{"routed_scale": 1.5, "balance_bias": true, "init_std_router": 0.0167, "norm_eps": 1e-05, "optimizer": "muon_variant", "lr": 0.0082, "seq_len": 384}
Below are experts of layer 5 (counted from 0) of a mixture-of-experts language model. Rows are named router (the router's row for the expert), gate (a neuron's input weights, with its number), up (a neuron's input weights, with its number) and show model dimensions 256-319. Each number is 128 + 32 x the weight over its row's rms, rounded and kept within 0 to 255.
After each expert's rows: a language model's description of what the expert responds to. This comes from a sample of Wikipedia text that the model never trained on.

# expert 11
router [144 155  90 155 152 136 120 151 186 109  90 150  93 179 141 101 132  73  53 107 117 118 200  36 107 110 147 129 129 210 101 134  76  97  59 152  93  88  96 158 121 104 117  89 112 121 117 112  82 116 189 139 129 154 107 119 172 140  84 105 120 165 103 105]
gate0 [141 146 172 206  87 146 152 137 153  88  88  84 120 121 148 102  86 158 104 168 110 101 156 116 144 104 118 109 100  45 114 146  91 104 121  85 102 157 150 153 124 135 200 142  81 119 116 102 137 129 165 118 171  80 136  89 135  93 147  91 141 161 111 143]
up0 [130 138 131 183 128 121 188 151 138  83 107  86 153 114 177 135  79 167 126 165 130 129 126 144 159  91 106 119 135  77 107 126  79 128 109  87 148 160 116 113 167 121 193 145 114 114 112 140 149 108 209 145 136  42 130 111 124  54 155  81 107 169  92 129]
gate1 [ 88 151 130  85 153 136 111 123 123 156  73  80 146 101 122 127 135 177 107 105 111 123 143 152 120 116 130 122 112 210 141 153 159 101 150 108  98 107 151 129 119 110 127 191  73 117 174  74 183 195 141  66  96 121 154 116 140 111 100 116 138 162 185 118]
up1 [ 79 162 107 140 125 125 171  92  82 128 154  79 145 137  90 114 122  55  88 166 124  77 107 105 157 181 163  46 120 243 130 163 107 137  76  82 153 106 135  99 163 136 105 151 155 138 107 125 149 156 124  91 134 159 153 109 166 126  88 176  86 164 132 121]
gate2 [158 163 151 184  91 111 164 139  99 134  89 111  84 153 145 164 128 128 111 152 161  94 179 122 173  97 150  72 163 123 155 100 130 107 184 116 110  58 183 135 120 123 180 122 137 149 103 136 115  62 121 166 116 112 149 135 123  99  94 122 157 148 109 123]
up2 [ 95 166  94 162 115  98 121 106 142 114 113 202 169 138  84 143  91 139  77 117 180 146  95 107  80 166 140 121 143 101 141 144 102 174  85 144 170 174  86 150 131 119 101  75 126 126 150 111 111 139 100 108  39 163 153 146 179 136 158 141 104 116 179 143]
gate3 [196 113 164 154 131 203 114 150 141 153 138 107 126  91 119  95  87 200  75  84 149 136 129  78 167 135 171 115 116 138 201  72 148 117 173 158 160 136 109 150 102  87 109 107 166  99  81 111 128 120 172 113 155 142 146 155 174  99 124 136 142 128 131 165]
up3 [147 155  67 163 112 102 175 105  89  92  70 111 175  86 149 140 153 161 149 160 155 124 105 151 150  91  95 140 132 127 168 154  93 167 143 112 182 106 125 109 117 166 118 124 111 115  91 109 133 131 153 150 132 170 147 145 136  72 184 142 139  90 216 196]
gate4 [136 116  90 150  68  82 134 136  87 129  26 117 147 131 131  77 162 142  60 113 159 118  93 150 124  79 158  97 118 111 131  79 113 148  91 213 113 103 117 101 142 121 134 114 104 113 136 100  83  97 173  97 169  56 155 108 124 154 160 148 138  71  80 164]
up4 [151 113 215 122 123 166 109  87 153 104 248 128 138 134 155 123  46 137 175 110 129 146 172  97 134 168 120 157 108 131 103 195 171 139 146  76 173 156 135 139 131 109  82 113 133 129  98 122  80 148  94 119 106 186 188 148 112  97 117 131 103 195  96 107]
gate5 [150 137 104 136 124 126 109 114  29 135 124 209 144  75 135 153 113 104 149 184 137 188 177  99 104 122 106  69 122  76 114 153 129 118 151 136 151 110 106 150 105 116 173 103  77 122 137 145 102  72  86  76 113 159  98 103 127 189 105 155 143 187 113 162]
up5 [109 151 159  96  99 187 133 140 199 113  16  92 111 167 135 155  51  86 177 103 169 143 117 157 137 155 160  73 158 237 154 143 126 147 125 140  93 208  85  91 111  66 131  52  93 124  66  85 163  82 103 134 103 141 129  36  95 130 120 109 113 133 130 111]
Paragraph-ending periods with blank lines, heading equals signs such as == and ===, and table row ends, all at section or paragraph boundaries.

# expert 2
router [ 99 129 180 194 145 137 191 145 114 127 105 131 107 123  89 188  73 144 154 137 133  98 159 112 115  93 141 128 102 193 108  98 169 141 151 123  82 113 124 152 138 110 140 134  70 156  72 118 143 133 110 115 161 150 184  80 199 140 143 100 119 168 137 126]
gate0 [108  81 104 104 188 124 130 189 167 131 141  67 148 150 137 168  98 181 129 134 104 129 124 144 150 168  83 120 121 127 148 104 146  93  98 179  77 175 175 153 121 114 101 153 101 166 138 153 162  89  65 157 132 133 198 103  95 169 166 154 154 161 121 128]
up0 [141 140 141 125  94  88 143 151 221 105 135 121 109 131 104 138  94 126 146 101 108 151  78  90  90 158 143 138 158 145 137 124  77 179  77 115 138 206 191 162 135 184 201 155 181 145 109 131 155 112  90 128 132 113 134 108 107 122 114 164 156 153 149 123]
gate1 [142 149  93 149 102 149 153  86 111  91 117 122 167 110  83  94 104 127 147 114 162 154 150 141 121 147 139 108 182 179  97 128 130 151  77 165 167 140 158  83 156 140  99 105 100  96 105 187 182 107 112 130  78 121 110 129 181 125  69 140 133 200 110 123]
up1 [130 177 104  99 109 156 128 114 120  70  96 136 132 128 115 144 105 129 136 123 180 176 144 147 157  29 141 180  86 141 123 112 126 178 129  71 147 130 133  72 120 120 132 112 146  96 153  83 134 129 128 106 125 107 113 100 132  96  87  79 148 120 151 101]
gate2 [102  83 151 186  64 116  88 133 101 146 127 135 106 111  83 184 152  96 125  85 132  84 172  93 147 140 106  94 164 127 122 117 150 129 115 114  94  91 177 118 126 114  94 160 127 120 122  56 183 114  64  92 129  75 192 158 124 182 119 151 131 141 168  88]
up2 [137 152 152  92 154 115 130 116 197 128 191 101  66 145 164  87 144 162 130 101 100 110 119  78 156 170 139 149 133 123 156 111  70 125  81 140 122 143  74  92 107  99 107  96 123 144 141 180  56  94 143 144 157 128 138 155 154 105 190  95 222 103 105  78]
gate3 [ 62 164 124 151 134 171 181 149 121  91  96 132 124 151 113 105 146 148 113  87 152 127  66 122 148 146 135  99 145 163 119 136 201 142 119 137  86 136  85  72 166 136  91  96 136 142 181 162 151  66 139 179 133 122 142 156  88 106 129 166 154 144 114 106]
up3 [115 180 136 119 110 129 133 181 137 135 180 137 110 190 139  97 133 156 137 133  97 145  95 133 143 104 136 117 172  88 108 164 114 109 121  84 149 129 156 151 117 111 138 147 147 169 122 152  96 124 189 131 128 120 173 175  67 126 138 119 124 120 130  79]
gate4 [148 124  72 138  90 127 212 171 140 157 118 113 142 126 136  82 186 120 164  95 127 142 121  75 119 152 173 103 119 166 143 162 157 156 112  91 188 125  90 118 138 106 116  33 117 140  97 106 157 135  97 166  91 100 124 114 113 111 117 175 165 123 154 198]
up4 [176 136 126 107 155  71  85  98 151 113 160 155 142 102 159 159 138 156  58 159 130 143 118 150 184 116 129 176 128 146 174 144 100 124 115 195  87 129 123 157 129 111 141 185 123 126 115 159  90 156 193  61 144 115 155 110 149 128 117  57 118 104 150 105]
gate5 [144  82 118 177 128 129 123  84 133 158 178 180 129 128 124 148 160 159 132 144 197 121 116 126 102 114  90 186 170 151 113 152 150 101 136 140 154 146 119 141 125 102 134  88  71 145  95 113 218 149  99 111 153 153 130 145 145 125 112 106 139 112 142 131]
up5 [117 163 114  99 135 139  99 142 139 126 117 130  48  49 107 167 109 170 125 144 107 144 133 124 165 218 159 136  69 145 120 108 133 178 147  40 150  80 120 115 103 143 141 141 209  60 153 151  52 133 122  89 133 173 168 125 100 144 200 117 118 147 134 153]
Word pieces inside personal and place names, especially first and middle fragments like Hanc(ock), Wex(ford), Lex(ington), plus New, North, South.

# expert 14
router [ 51  65 122 148 133  92 129  96  71 134 151 138 123 159 122  90 140 127 145 122  66 141  97 171 121  96 133  78 139 137 117 153 101 103 126 126 100 149 135 197 104 140  68  87  93 119 150 108 198 159 147 125 122 125 121  88 128 106 127 178  96 122 128 151]
gate0 [139 138 173 157  77 107 128 102 166 140 134 102 120  87 108 159  98 112  76 109 106 103 177  73 131 106 114 128 109 132 107 117 143 118 176 126  81 147 146 145  92 120 111 133 101  53 101 135 115 141 102 107 177 101 134 137 137 112  95 113  87 156  83 110]
up0 [ 96 102 156 143  92 109 180 109 167 117 163 131 145 108 142  95 142 174  40 106 129 167 158  95  66 132 154 146  69 153  71  94 116 132 133 182 141 156 107 121 155 109  94 173 108  63 139 106 150 152 100  98 164 169 128  98 175 120 105 130 123 188 140 152]
gate1 [123 106 145  94 154 103 118 131  75 137 139 113  94 130 117 112 119  98  69 121 109 170  90 123 102 107 114  65 136 109  68 137  56 129 127 160 165 122 158 167  87 132 135  97 118  99  49 135 130 138 121 120 118 183 136 131  80 105  93 178 216 142 150 131]
up1 [105  94 156 142 143 156 129 124 133 152 140 117  71 142 128 113 121 101  95 202  60  89 110 102 183 140  52 140  78 112 163 111 119 107 163  97 120 139 113 156 163 155  90 107  61 120 141 106 149 125 150 170 127 108 120 116 105 115 183 147 148 118 150 123]
gate2 [124 123 148 139 133 103 193 106 152 120 152 126  86 140 114 198 148 107 117 118 155 175 198 136 117 120 125 105 144 170 132 110  86 126 133 124 179 123 170 119 118 181 100 132 150  99 148 159 156 127 168 109  83 140 113  90 128  85 136 122 149  79 126 121]
up2 [128 115 185 132 123 100 163 138 132  81 139 118  78 130  72  98 130  78 139 110 125 150 142 172 130 125 102 101 166 162 224 158 113 111 169 126 133 110  53 122  86 175 149 112 104  82 155 146 117 137 110 114 117 159  54 146 141  88 216 136  99 105 122 129]
gate3 [ 85  88 134 110 174 146 142  85 108 102 118 183  88 138 131 183 135 182 157 108 135 137 175  84 156 192 142 106 113 161 119 133 144 109 137  89 120  71 155 137 121 154 145 119  67 146  46 145 164 104 142 145 107 149 109  88 123 154 132 120 185 173 119  84]
up3 [ 53 123 110 117 118  78 142  92 177 151 174 117 158 121 153 109  75 173 121 131 134 105 130 183 156 136 110 165 156 122 141 113 129 130  96 109 149 126 207 116 141 115 100 169 167 130 118 126 153 135 130  95 109 125 114 161 114 179 138 120  92 144 130 137]
gate4 [ 63 106  95 139 112 123 152  99 157 147  81 113  82  88 131 180 177 162 152 106 122 144  93 155 136 201 139 130 157 118 168 169 122  78 116  90 151 163  61  78 144 103 124 142 120 112 135 141 206  75 126 146 132 119 146 158 114  66 131 127 137 140 139 135]
up4 [145  82  94 156 134 183 101  54 148 150  73 127 151  95 129 112 120 104 121 118 173 135 127 114 176 168 152 168  73 136 197 116  94 141  77  61 148 185 134 109 143 139  92 149  85 203 151 106 213 148 144 162 152  84 143 126 155 118 142 120 131 196 126 118]
gate5 [110 111  93 116 124 148 155 133 106 148  84 178 137  92 139 151 136 112 148 165 124 119 180 140 148  94 167 151 112 165 152 181 135  96  82  83 129 137  89 110 120 146 118 148 163 153 135  95 143  81 134  86 173 158 149 107 136 149 165 147  65 173 122 156]
up5 [108 137 118 162  72 110 163 130 110 114 218  78  47 153 125 109 160 176 132 145 126 153  84 136 148 203 106 125 150 128 130  67 167  75 121 131 105 132 190 122  76 124 172 118  64  93 138 173  59 121  63 196 165 132  94 162 198  69 137 147 122 150  88 125]
Line breaks and field names in bulleted key–value lists and infoboxes, e.g. Born:, Stadium:, Council area:, Subclass:, Coordinates.

# expert 13
router [142 127 132 119 127 152 139  82 134  80  70 118 117  51 146 120 106  99 137  76 124 117  75 101 170  73 129 122 107  62  97 131 103 139  70 124 136 103 148  99 102 142 195 132 173 171 142 170  80 135  68 124  92  73  94 104  95 157  60 169 100 149 167  91]
gate0 [115 165  72 142  95 130 165  96 135 106  97 150 133 121 149 199  84 200  74  95 121 179 131 151 114 131 176 150  67 104 107 114 124 108 136 149 118 134 106  99 178 183  77 129 102 136 147 171 159 129 141 158 124 110 173 130  77 171 131 132 134 119 102 133]
up0 [104 159 183 149  95 115 129 147 145 187 194 124 169 152 127 122 140 109 151 155 141 103 161 127 143 116 147  80 146 128 132 173  88 129 140  85 161 107 146 107 177  55 191  86  94 159 145 171 140  63 131 122 145 122 119 121 109 128 111 106  55 172 104 162]
gate1 [167  97 127 142  77 140 114 127 134 180 152 148 112  93 129 110 142 127  54 157  77 111 173 116 104 102  70 154 170 167 147 103 140 108 149  65 111 140 163  94  91  75 139 131 147  82 102 145 123 117 152  98 118 137 134 113  84 107  97 127  93  77 150  50]
up1 [139 145  58 127 103 114 107  95  94 171 151  77 141 113 100 144 158 142 152 171 139  80 169  98 163 111  64 148 134 158  96 108 114 192 149 157 134 103 116  79  82 129 118 108 103 123 115 103 142 172  98 119 149 124 180 164 141 175 110 123  80 182 143 121]
gate2 [ 97 110 136 131 160 113 144  68 156  73  84 146 152 104 138 105 143 140  92 138  98 151 132 113 109 161 163 124 177 155  80 115 156 109 125 140 165  52  97 135  99 139 142 134  92  89 101 122 127 104  84  54  82 117 111 137 119 109 180 132 131 139 134 104]
up2 [163 127 185 203 122  99 125  91 112 109  92 121  73 152  88 118 111 141  82 161  81 100 120 109 144 121 138 122 124 145 160  79 114 113 116 126 131 122 153 163 146 120 129 127 120  74 136 130 138 157  81  91 122 154 172 154 139  74 147 142 150 161 122  66]
gate3 [131 120 133 111  79  89 131 111 104 108 109 210 172 117 176  92  99 128  37 126 161 122 101 133 142 128 136 145 182 154 142 117 153 119 157 150 119  92  73 109  56 127 109 124 102 108 135 104 153  65 172 181 111  99 104 149 175 123 104 141 123 111  96 121]
up3 [196 137 114 160  68 125 137 113 126  71  98 164 143 163 158 161 123 160 104 174  75 134 111 187 172  69  86 187 128 174 149 144 182 124  48 107 134 123 132  73 139 111 131 148 129 126 121  89 131 169 130 112  69 112 168 136 111 201  63  92 104 157 148 106]
gate4 [144  91 168 131 125 121 133 118 140  96 120 147 150 140 123 127 102 149  80 134 126 130 119 164 102  97 100 142  74 121 135 118  91 116 105 115  62 128 101 106 132 155 134 147 114 138 122  85 144 186 118 110 201 103 153 135  73 106 144  59  32 154 176 124]
up4 [ 98 153 101 157 113  93  63  83 122  94 100 172 210 102 143 181  93 121 100 113 125 157 103 148  76 131  63 150  44  86 151 122  86 179 108 143 118  99 105  76 151 159  83 157 121 173 143 120 129 135  49 137 199 135 156 136  53  80 158 153 105 151 152 120]
gate5 [210 131 119 159 143 109 146  35  69 116  65 159 145 107 130 129  85 187 141 105 123  57 106  94 149 188 173 163 134 143 138  53 166 143 111 152 147 111  84 130 103 110 129 173 153  45  62  92 132 149 151 134 128 130 131 124 158 183 119 171 181 139  95 124]
up5 [125 139  77 117  95 121 149 143  92  95 136 148 154 119 160  71 175 149 174 108  65 117 143 158  88  52  70 117 123 129 189 140 108 100  94 108 135 118 190 119 185 142 110 162 126 140 147 102 125 162 175 110 119  73  82 166  31 100 175 137  90 124  75  60]
Prepositions and articles following a verb or noun head, such as of, to, with, for, by, using, into.

# expert 34
router [178 104 107 136 101 178 136 149 185 132 131 157 134  93 152 118 177 105 184  90  92  99 134 104 160 139  80 162  97 138 185 133 126 174 101 104 114 142 184  74 110 125  72  79 144 158 154 118 107  66 138 152 106 118  98 120 135 115 131 107 108 160 119  46]
gate0 [114 129 151  92 154 100 178  78 125 138 103 146  95 102 136 112 114 179 131 120 171  84 141 182 100 132  94  85 131 128 157 158 130  43 141  84 137 135 137 128  62 166  96 177 160 109 123 127 143 147 118 126  72 123 121  89  91 132 125 131  88 120  84  88]
up0 [171 121 136 108 168 152 129 109 169 159 156 107  76  89 157 118 139 104 255 139 155 167 174 129  58 177  94 111  97 167 119 139 143 148 138 133 174 119  99 165  73 143 162 113 184 110 137 139 116  96 104 119  94 110 127  91 105 175 163 124 127 135 129  75]
gate1 [102  80 109 138 122 132  96  86 131 146  66 181  70  97 116  92 126 109 144 120 153 119  97 153 120 128 127 107 113 128 139  97  31 191 100 143  67 116 118 117 200 132 142 134 128 139 165 150 131 140 151 118 121 101 134 161 104  87 145 109 133 174 153  85]
up1 [164 116  95  72 151 138  92  97 135 154  88 133 132 135 113 127 172 140  88 124  68 163  87 107 116 124  93 110 158 152 169  98 106 135 147 121 119 167  95 119 101  71  98 132 127  92 149 113 133 156 129 129  92 146 139 128 131 116 127 116 160 155 100 103]
gate2 [157 105 124 157 186 151 156 102 130  86 117 102 190 179 111 130 102  87 151 145 133 157 150 118 118 135 109 121  65  86 176 128 145 122 146 124 185  71 184  98  56  99  76 106 131 136 121 128 138 131  74 148  89 144 117  94 128 168 109 140 107 138 119 107]
up2 [ 77 141 150 122 116 151 112 118 121  65 155 136  98 109  95  97 106 148 126 168  87  71  98 145 121 156 164 153 142 160 139  60 147 124 177 114  86 132 111 121 133 128 191 146 130  90 105 128 109 142 160 113  84 101 139 142 161 149 199 120 124  86 178 127]
gate3 [173  75 105 155 144  88 151 118  59 122 117 132 129 120 118 123  65 151 125 155  86 128 139 114 136 122 116  76 159 139  54 141 165 136 164 130 101  85 116 115 138  94 127 100 163 121  76 133 211 140 125 128 166 100 112 147 154 113 137 129 149 184 186 153]
up3 [ 57 126 173 135  87 153  91  94 131 113 174 124 118  98 131  92 178 143  99 138 149 114 127  91 110 170 166 123 114 162 198 144 117 120 139 105 133 179  77 194 103 100 187 121  81 133  96 158  69 114  85 113  94 138  72 128  66 161 169 143 148 150 119 145]
gate4 [152 164 169 168 122 133 137 115 128 168 230 131  68 164 115 132 108  81 106 153 147  79 163  55 187 114 139 110 111  87 134 126 152 122 148 133 115 131  97 120  87  65 157 125 104  87  79 132 133 133 156 124 106  76 123 126 127 168  79 152 147 207 132 134]
up4 [133 105 165 115 138 105  89 103 148 194  93 135  42 127 170 117  60 124 115 140 170  93 161  54 166 136 100 153 103 142  74 160 110 125 150 120 187 190 121 106  63  97 166 130 124 112 114  88 123 174 144 101  91 135 167 156 146 153 174 165 131 147 107 128]
gate5 [173 132 109 114 135 152 124 164 136 143 161 128 187 139 161 128 171  63  89 100 126 100 132 133  71 145 130 142 115 128  91  63 121 181 162 147 158 125 144 182 101  58 133  93 124  81  99 157 152 117 168 124 137 110 130 145  91 167 159 118 187 123 154 123]
up5 [130 148 159 122 149 213  88 195  88 125 174  93 125 159 136  59 132  96 138 181 152 158 147 126  99 148 105 138 159 183 114  50 115 190  39  92 188 115 165 197 167 151 174 143 146 112 173 155 112 136 143 107 123 164 110 160 139 132 140 113 152 128 198 127]
Slashes, opening parentheses, dashes, row-ending pipes and math braces in tables and lists, e.g. FSN/ESPN3, (R), ^{, $.

# expert 38
router [132 136  93 154 100 131 116 137 160 112 163 166 145 150 125 106 111  94 114 150 102 109 120 145 163  93 123 122 195  98 153  67 199 168 154 146 152 134 116 155 104 135 130 177 117 154  61 158 108 161 132 111  76 156 135  94 154 117 118 126 116 108 167 149]
gate0 [159 117 196 109 103 121 168 174 155 171 107 119 150 111 101  93  92 187 123  98 131 145 164  97 122  98 132 165 180 149 107 116 157 130 135 131 132 121  68 100 146 132 179  86  98  97 107 150 155 116 120 129 152  93 174 136 157 133 150 121  76 136  46 125]
up0 [145  85  66 152  78 121 112  91 100  99 163  65 129 118 159 147 136 107  91  88 120 103  79 133  61 156 115 136 177 102  71  97 150 108 148  87 143 113 166 132 147  78 135 155 129 127 105 145 104 131 125 132 124 130 140 131 108 102 137 114 229 103 140  94]
gate1 [157 111 128 180  88 127 126  87 116 114 146 138 175 105 126 113 118 125 145 171 145 150 147 132  83 162  94 127  83 121 113 140 134 107  57 100 158  91 140 150 143 178 108 129 110 158 147 101 180 124 124 106 105 145 152 159 156 132 129 193 159 179  74 112]
up1 [158 177 156 174  90 106 134 156 147 104 143 156 142 181 154 168 122 106 166 159  99 144 128 129 142  68 129 116 112 136 160 144 195  81 141  71  94 142 146 161 117 134  95 161 135 146 129  96 102 115 112 173  99 133 122 125 151 114 144 127 138 169 117 124]
gate2 [135  80 138 158 123  93 108 113 130 109 125 145  95 117 147 152 124 163 185 121  78  78 101 142 138 117 100 192 104 139 134  77 115 200  53 116 104  88 126 210 161 151  92 141 158  78 110 150 146 150 125 123 138 115 163  93 105 103 102 124 124 124 183 128]
up2 [145 163  17  97 133 149 178 142 122 114 123  95 183 146 172 175 110 120 108 107 143 178 214 150 128 100 163 138  88 148  92 122  72 120 157 144  90 166 116 113 164  55 134 137 153 169 186 190  70  92  48 122 133 106 117 108 158 123 150 126  71 128 118 130]
gate3 [ 55 121  75  64 138 134  95  83 150 109 122 144  99 105  78 152 133 135 109 148 106  95 145  90 180 170 151 177 165 151 102  63 172 113  77 164 145  71 183 140  98 142  88 169 129 174 125 137 151 139 101 111 184  98  60 157 108 126 123 128 146 141 174 102]
up3 [154  56  80  83 105 121  97 103 161 105  80  79 140  88 185  88 132  89 135  75 139 112 129  60 118 152 174  82 179 107 119 161 141 196 150 141 159 105 134 173 149 145 168 129 129 149  91 160 131 178 165 125 184 115 143 126 116 130 161 189 142  68 112 104]
gate4 [132 131  81 113 126 131 159  99 124 104  77 159 134  91  84 119 116 104 108  95  95 117 125 146 179  66 177 168 137 179 138  28  67 115 130 122 159 150 125  57 129 118  99 141 202 147 116  85 130 132 132  81 199 100  90 121  95 133 179 106  99 124 138 113]
up4 [144 143 142 143 164  83 132  80 128 129  79 186 200 125 101  74 136 108 121  78 140 100 163  96  97 100  96 108 136 171 138 132 121  83 130 122  86 110 148 135 128  99 193  71 107 118 125 159 132 112 142 105 135  63 137  97 131  95 104 163 147 178 146 163]
gate5 [ 63  89 105 133 152  70 133 179 116 105 158 114 103 177 143 164  35 104 113 163 161 128 112 182 104 124 163 103 136  98 147  97  97 160 180 200 121 168 147 117 118 161  73 134 142 135 120 140 117  78  84  97 145 108 120 199 156 150  82 109 178 115 176 100]
up5 [141 157 133 124 149 112 127 134  71 143  63 169 151 148 168 102  99 121 144 133  89 122 182 150 121 161 174 106  57  85 130 106  84 144 176 112  59 151 113 175  90 162 153 107 151 161  86 114 141  89 126 127 132 116 142 121 174 104  78 121 180 147 179 148]
Early pieces of Latinate verbs and nouns before -ate/-ation endings, e.g. el(imin)ate, investig, invol, educ, s(oci)ological.

# expert 36
router [130 169 135  91 129 120 162 134 132  91 130 121 134 151 168 121  93 114 127  46 169 213 114  82 138 107 120  90 187 191  64  95 146 132 187 145 150 112 177 124 115  87  87  88  85 135 107  77 184 151 120  97 132 115  93  73 132 109 144 164 147 136 118 126]
gate0 [ 80 157 165 171  74  83 153  81 123  75 190 112 135 172  91 152 176 115 124  99 121 155 112 124 155 140  93 149 150 172 164 109 148 111  88 154 141 164 117 151 134 134 147 137 123 115 129 175 116 131 148 107  86 114 150 117 147 119 157 186 194 155 125  70]
up0 [224 167 159 165 101 104  57 127 152 108 122 158 147 157 124 140 145 112 155 168 180  90 125 173 110 135 151 102 122 135 102 158 106  61 159 116 126 113 116  80  90 167 196 151 154  84 138 160 144  76 132 185 135 109 152 115  59 127 173  82 100  97 130 112]
gate1 [139  87 116 182  88  86 167 140  95 132 131 143 135 143 140  95 163 152 140  83  74 114 149 148 117 108 167  97 103 170 126 138 160  95 105 140 190 113 113  93 143 153 116 115  90 160 126 105 218 141  96 136 135  83 124 153 145 129 124 110 158 172 185 101]
up1 [155 106 143 155 136  80 149 126  98  92 142  62 154 109 101 116 108  92  82  75 103  89 152 155  97 122 107 125  82 139 152 141 151 121 121 213 175 117 130 120 122 120  70 120 109 166 165 144 120 161 202 123 140  90 140 167 113 182 166 132  86 166 143 152]
gate2 [ 47 138  90 142  97 103 104  91 166 169 130 142 152  68 117 161 134 139 156  57 176 123  50 108 133 184  84 183 152 174 112 133 168 150 157  94 167 139 135  75  90 105 120 129 140  99 138 110 171 108 135 162 119 142 109 140 136 101 115 151  99 148 129 118]
up2 [114 117 144 119  55 103 129  74 101 124 144 177 154 169 116 119 148 190  98 112 126 108 118  96 171 182 100 160 142 115 142  83 109 166  69 126 122 141  96  88 179 124 133 158 130 124 155 107 129 130 136 173  39 122 107 205 167 122  91  87 136  86 146  22]
gate3 [ 92  84 118 184 159 141 136 130 146 164 114 141 167  27 177 169  87 145 175 117 101 162 117  73 126 156 143 167 100 181  83 126 133 129  95  83 118  85  98 100 180  88 137 118 144  91 111 143 153 107 151  76  90 109  76 111 158 169  66 106 132 128 143 146]
up3 [114 123 158 151 140 151 236 111  97 124 175  76 138 122  80  70 160 115  87  93 126 156 146 131 116 103 144 129  95 123 186 107 146 108 112  58  80 133  93 170 129 131 108 109 139 184 171 102  97 172 126 111 161 157 165 161 154 119 224 154 166 124  96 145]
gate4 [104 141 164 157 101 132 153 104 105 157  67 120  82  89  75 111 115 125 114 147 116 147  95 141 164 130  95 161 145 170 113 139 124  77  68  88 153  72 177 155 149  95 105  75 139 183 131 157 231 149 179 181 131 165 137 170 105 110  59  99 152 164  85 124]
up4 [183 170 103 126 116  96 107 105 129 126 117 165 147 109 167  91 164 200 154 179 123 103 113 127  84 148 163 161  92 126 143  80 174 114 103 144 182 160 113 129 135 148 159  87 127 124  92  76 143 130 155 128 134 153 130 159 156 127 110 129 120 131 136 116]
gate5 [135  84 101 169  96 145 119 110 103 107  88 143 149  79 182  53 115 103 103 126 111 177 141 110  87 182  91 163 158 144 118 146 116 105  87  96 146  83  65 188 128  81 145 122 130 114 128  97 151  75 202 109 159 142 117 173 198 138  74 151 157 132 161  64]
up5 [145 167 132 176 138 126 108 114 112  99  95 144 142 144 153 111  93 103  86 126 153  98 109 101 125 117  92 159 174 156 114 136  69  81 115 138 110 135  70 151 104 116  95 116 165  59 158 133 205 145 132 168 159 142 150 164 176 108 121 175 151 115 148  82]
Inner pieces and non-ASCII bytes of Slavic, Turkish, Arabic, Indic and Italian names, such as ić, ović, ș, ński.

# expert 33
router [151 154  56  63 114 136 181 150 146 117 133 137 110 133 133 167 152 131 142 132  95 105 162 121 160 139 118 182 128 120 112 164  62 190 138 138  79 141 150 144 154 144 126 161 114 135 139 186  96 143 162 102 132 140 131 129 107 157 116 124 124  90 173 126]
gate0 [145 163 146  79  80 151 136 149 131 127 137 135 151 113 113  80 107 147 116 140 156  55 157 103 135  89 111 137 199 127  84 151  91 122 129  98  95 118 121 132 160 103 102 128 177 195  95 110 189 117 158 104 115  96 158  68  99 141 187 152 126 102 156 101]
up0 [ 98 104 113  79  92 124 112 139 129 104 133 122 128 200 153 123 127 113  88 116 164 102 161 127 148  73 120 121 148 117 118 185  77  98  88  12 103 143  77 115 124 105 105 103 184 154 135 151 133 136 141 169 166 113 135  48 131 104 170 133 132  61 141 126]
gate1 [ 97 141 123 138 128 121 176 115  84 122 183 103 146 119 106  77 100 192 114 136 137 130 131 136 149  58 155 137 117 162 120  91  80  77 144 115 127 166 136  84 142 133 127 134 131 113 149 114 103 152 160 168 131 197 137 182  56 137 154 115 103 205 112 124]
up1 [123 136 106 171  71 109 130 125 104 134 130 161 148 106  90  37 135 209  96 144 128 185  64  62  81 120 164 116 125 129 177 101 101 140 119  89 155 176 113 137 112 106 113  93 133 111 117 139 131 129 123 146 172 119 134  98 146 148 184 163  85 130 100 134]
gate2 [152 155 130 125 171 120 121 148 153 171  98 114 121 139 126 103  56 125 133 118 154  94 118 120 163 117 107 141 176 164  48 141 100 107  94  97  42 146 159  85  88  91 130 159  98 165 133 153 129 164 121 151 115 156  83  99 118  72 165 114  62 107 105 158]
up2 [172 131 113 109 126 129 131  99 146 129 150  99 179 157 119 126 104 161 103  94 111  95 120  95  98 128 131  84 129 115  57 107 180 181 150 137  84 132 132  89  82 102 123  83  52  95 153 122 121 127 127 175  92 219  90 139 121 106 103 180 102 120 125 151]
gate3 [ 87 107 111 116 147 156 135  99 132 125 106 173 181 103 167 134 167 164 105  98  98 167 112 130 154 157 117  99 101 156 177 178  85 110 111 166 116 151 111 135 119 157 111 148 170  39 134 114 141  93 114 125 115 159 109  97 139 126 143 175 127 163 120  76]
up3 [143 127 132  81 160 162  86 136 159 148 107 126 163 161 108  77 133  76 135 144 159  88 123  80 154 115  94  98  53  58 114 115  94 130 157 140 134 145 201 146 135  77  98 127 155 104 165 134  75  89 117 148 138  93 123 161 131 161 155 122 100 136 135  63]
gate4 [146 182 127 106 121 159 135 102  63  78 115 177  71 176 124 119 165 145 148  73 104 170 199 149 117 138 123 111 165 112  75 175 162 111 136 111 106 169 128  91 124  88  80 139 110 131  93 113 165  82 125 133 224  95 157 132 122 161 116 128 105  87 106 177]
up4 [146 133  89 142 188 115 156  65 125 154 131 120  79 116 160 140 131 133 184 157 103 153 192 149 129  91  81 150 111 127  64 200 138 106 121 151  76 119 174 132 149  99 123 103 127 126  86 121  96 159 145 111 197  56 141 123 139  99 101 131 144 136 195 110]
gate5 [ 86 146  78 121 107 144 202 153 176  45 143 167 119 109 158 109 115  84 151  90 147 108 106 155  97 152  96 119 110 172 119 120 148 127 131 135 102 161 202 147 122 101  83 134 107 145 167 131 180 132 107  88 165 137 112 100 131 109 164 142  80 135 108  88]
up5 [114 160 106 129 104 130 168 173 153  71 123 165 124 154 117 135 136  93 154 102 156 107 155 145 127 113 125 113 142 175 121 170 136 115 149 148 167 115 173 206 152 102 132 122  70  81 180 124 220 182 147  52 103 125 136 123 112 120 180 161 123 165 140 108]
Nouns or noun endings completing a noun phrase after an article or number, such as two-lane, 90-year, $50 million, ejection.